config = dict(
    hidden_act='swiglu',
    balance_bias=True,
    head_dim=64,
    positions='rope',
    rope_theta=10000.0,
    init_std_o=0.0,
    init_std_down=0.0,
    lr_head=0.00843,
    decay_fraction=0.717,
    batch_tokens=65536,
    train_tokens=288100000,
)
Below are experts of layer 3 (counted from 0) of a mixture-of-experts language model. Rows are named router (the router's row for the expert) and show model dimensions 0-39. Each number is 500 + 40 x the weight over its row's rms, rounded and kept within 0 to 999. Numbers have three digits each.
After each expert's rows: "gets" lists some tokens that make up at least twice as much of what it gets as of all text. This comes from a sample of Wikipedia text that the model never trained on. Tokens count by the router's weight.

# expert 12
router:538469532443517481462494471513550537551515473516542521378549521419515536498485476495465452507520490495462498467482440488
gets: " the", " a", " The", "'s", " an", " his"

# expert 11
router:509504468514509522545500620494481478516530514465597474434557517540490546481500450459541424483503523443477531539498508511
gets: "l", "h", "am", "an", "el", "m"

# expert 5
router:574461478499475540428504448560505506458480521496520509480524422486564436455468536519525528605568472511429582539541500503
gets: ":", "-", " in", " m", "S", " of"

# expert 10
router:542472480467508489515481473533557622537533510491502542482495476553503485436434496472529497559505488556490537526502525522
gets: "\n", " |\n", ".\n\n", " was", "\n\n", " is"

# expert 9
router:479472510427500465443496646508485496487520522555483544493496554567479446466484470532536456459488582440389470447469495488
gets: " B", " S", " M", " L", " H", " C"

# expert 4
router:506525496431454523527543520536538552470531592447486536499449398512522486449429486513455482480526507446535466558536445496
gets: "s", "es", "ers", "is", "as", "os"

# expert 6
router:430585468449403525495498485517539537436522512416495434460490449479519475454530464589433490517515507504501478494470590526
gets: "y", "ic", "at", "ot", "ian", "et"

# expert 8
router:548498498492482508389558522556539481449498521418520492489447451489470417477489512475510517468481500464516493504502451452
gets: "1", "2", "3", "4", "5", "6"

# expert 2
router:526511496494461531456537558495536514432539531476533443556441467501498495458488472533555484559538459465524503553493537518
gets: " ", " (", "–", "/", " –", "-"

# expert 0
router:533566489486469509503577512492459560478494534514548472515467483500497510483434485504446470487513510505533588584469527467
gets: "ed", ".", ")", "ing", "ated", "\""

# expert 14
router:559565500535420529525522465521470553558510576517466532453531503445467469525482455531454499476539603520548520545512440432
gets: "g", " c", " g", " b", " l", " st"

# expert 1
router:579490488462535555436533595504486513468506487498508431487527499522575540517417500491485452435513545553541455455463522490
gets: "0", "9", "A", "5", "8", "7"

# expert 3
router:470523452489459494555542544500515507464487518535504452443445465479505555457507455406472482536532551464523489473480485485
gets: "en", "ad", "n", "in", "d", "or"

# expert 13
router:461569495496509523554492564545483521456485496437501454434473477567512534537511450533452478491511526502487546546459490474
gets: " |", " and", ";", ",", " or", ":"